Weights of a small mixture-of-experts language model, trained from scratch on English Wikipedia.
Experts: 128 squared ReLU neurons an expert, 5 empty slots to pick.
Training: a variant of SOAP for the experts, 250M tokens.
Below are experts of layer 9 (counted from 0) of a mixture-of-experts language model. Rows are named router (the router's row for the expert) and show model dimensions 96-127. Each number is 50 + 15 x the weight over its row's rms, rounded and kept within 0 to 99.
After each expert's rows: "comes before" lists some tokens at least twice as common just after its tokens as in all text. This comes from a sample of Wikipedia text that the model never trained on. Tokens count by the router's weight.

# expert 16
router:69 68 61 80 64 43 44 29 51 47 58 32 75 40 36 69 49 53 56 39 31 34 57 78 36 58 43 20 47 39 34 38
comes before: " ", " the", " a", " to", " on", " was"

# expert 38
router:68 52 66 61 70 30 42 40 54 51 46 34 72 37 46 61 36 60 75 34 38 29 59 69 34 52 26 23 34 25 53 37
comes before: " |", "4", "3", "2", "5", "6"

# expert 1
router:72 53 76 68 92 45 47 28 56 40 64 37 66 47 38 70 35 69 64 50 24 39 51 64 35 59 33 35 43 37 60 29
comes before: ".", "0", " |", "–", "1", "2"

# expert 36
router:75 46 50 63 73 36 48 20 48 41 72 31 82 43 46 63 34 63 68 32 38 29 58 70 36 37 51 39 49 50 51 42
comes before: " |\n", " ", "\n", ")\n", " |\n\n", ")"

# expert 22
router:65 71 56 68 66 46 43 44 50 45 47 32 79 36 52 59 44 61 80 34 35 24 59 52 33 51 23 32 36 30 49 40
comes before: " of", ",", " and", ".", " to", " in"

# expert 14
router:65 55 61 65 69 34 41 51 51 49 48 44 76 41 42 60 37 69 74 33 36 29 63 69 37 55 24 25 43 25 57 39
comes before: ",", ".", " and", ".\n\n", " in", " were"

# expert 3
router:74 57 59 69 79 35 44 45 51 35 56 35 72 25 46 50 49 51 63 34 25 44 66 57 23 52 33 43 52 32 65 39
comes before: " |", " (", "\n", ",", " /", ";"

# expert 12
router:62 58 68 80 73 42 49 53 59 43 53 40 77 24 40 50 37 59 66 40 33 36 71 62 30 67 49 34 40 30 49 36
comes before: " ", " —", " N", " S", " T", " A"

# expert 29
router:64 49 62 70 64 37 53 50 49 45 49 38 67 31 37 72 38 70 63 36 36 38 55 78 50 52 18 25 33 16 62 38
comes before: " |", ".", ",", "–", " March", " January"

# expert 24
router:68 55 67 57 68 33 40 45 53 54 49 38 75 41 41 61 36 60 75 39 36 33 60 70 31 52 24 26 32 25 51 36
comes before: " |", "3", "4", "-", "0", "5"

# expert 15
router:67 58 68 59 67 36 42 43 52 52 44 34 75 40 43 63 38 62 75 33 38 29 64 69 32 56 25 25 38 26 55 39
comes before: "|", " the", "-", "8", "7", "9"

# expert 18
router:65 55 66 63 71 37 43 54 51 57 49 41 77 33 41 63 44 68 71 36 33 33 54 63 39 53 31 24 41 18 69 34
comes before: " -", " –", "0", "1", "3", ":"

# expert 30
router:66 64 73 84 76 31 62 48 56 33 52 52 78 48 36 46 26 54 52 41 22 37 54 67 38 65 32 32 52 34 38 40
comes before: " of", ",", " in", "\n", " and", " for"

# expert 0
router:59 51 58 61 77 42 41 55 58 44 67 43 77 43 19 70 54 51 51 34 39 23 82 50 35 69 36 28 30 19 55 17
comes before: " of", " the", " to", " States", ".S", "s"

# expert 20
router:54 60 42 76 83 44 29 39 48 31 54 39 61 47 55 62 49 52 70 28 33 45 46 51 43 63 40 50 39 31 45 32
comes before: " by", " in", " to", "ed", " on", " as"

# expert 13
router:52 62 54 64 60 37 50 37 52 41 59 45 44 26 43 38 34 55 52 58 01 29 67 56 42 52 48 35 39 44 55 30
comes before: "-", " Family", " Species", " Succeeded", " Class", " Born"

# expert 39
router:69 53 63 59 67 28 43 47 48 51 46 33 72 36 40 58 37 64 72 33 39 27 62 67 32 51 26 22 31 27 58 35
comes before: ";", ",", ".", "–", "'s", "),"

# expert 26
router:71 56 69 61 64 34 41 42 50 49 48 34 77 34 40 60 37 64 74 41 36 31 60 69 29 59 26 28 37 22 49 36
comes before: " ", " (", "199", ";", ")\n", "_{"

# expert 6
router:66 54 65 58 66 34 39 45 50 51 49 35 72 37 42 62 35 61 74 35 38 33 60 71 32 54 27 25 35 28 53 37
comes before: " |", " |\n", "|", " |\n\n", " not", "}"

# expert 35
router:59 43 86 79 65 23 44 40 60 43 68 24 69 23 22 70 40 66 55 37 35 43 72 42 30 76 50 47 46 59 69 48
comes before: " ", " age", ":", " population", "0", " average"

# expert 8
router:60 65 71 50 68 58 42 52 45 17 70 31 49 41 47 61 47 72 56 56 21 39 65 61 20 60 37 34 46 56 64 40
comes before: "-", "|", " ", "–", " Team", " Date"

# expert 31
router:63 67 85 84 65 42 35 63 75 35 61 46 56 38 31 69 48 56 56 21 34 35 64 70 47 65 43 31 34 25 71 36
comes before: " the", " The", " a", "==", " He", " he"

# expert 7
router:63 54 67 59 67 35 43 44 49 54 43 35 74 38 45 60 35 59 70 38 39 29 60 71 34 56 30 25 35 26 53 39
comes before: " the", " |", "|", "-", " a", " he"

# expert 17
router:67 57 66 58 67 34 39 41 53 52 45 35 73 41 38 58 38 60 74 32 37 31 62 69 32 55 27 24 36 26 52 36
comes before: " |", "-", "201", "202", "199", "200"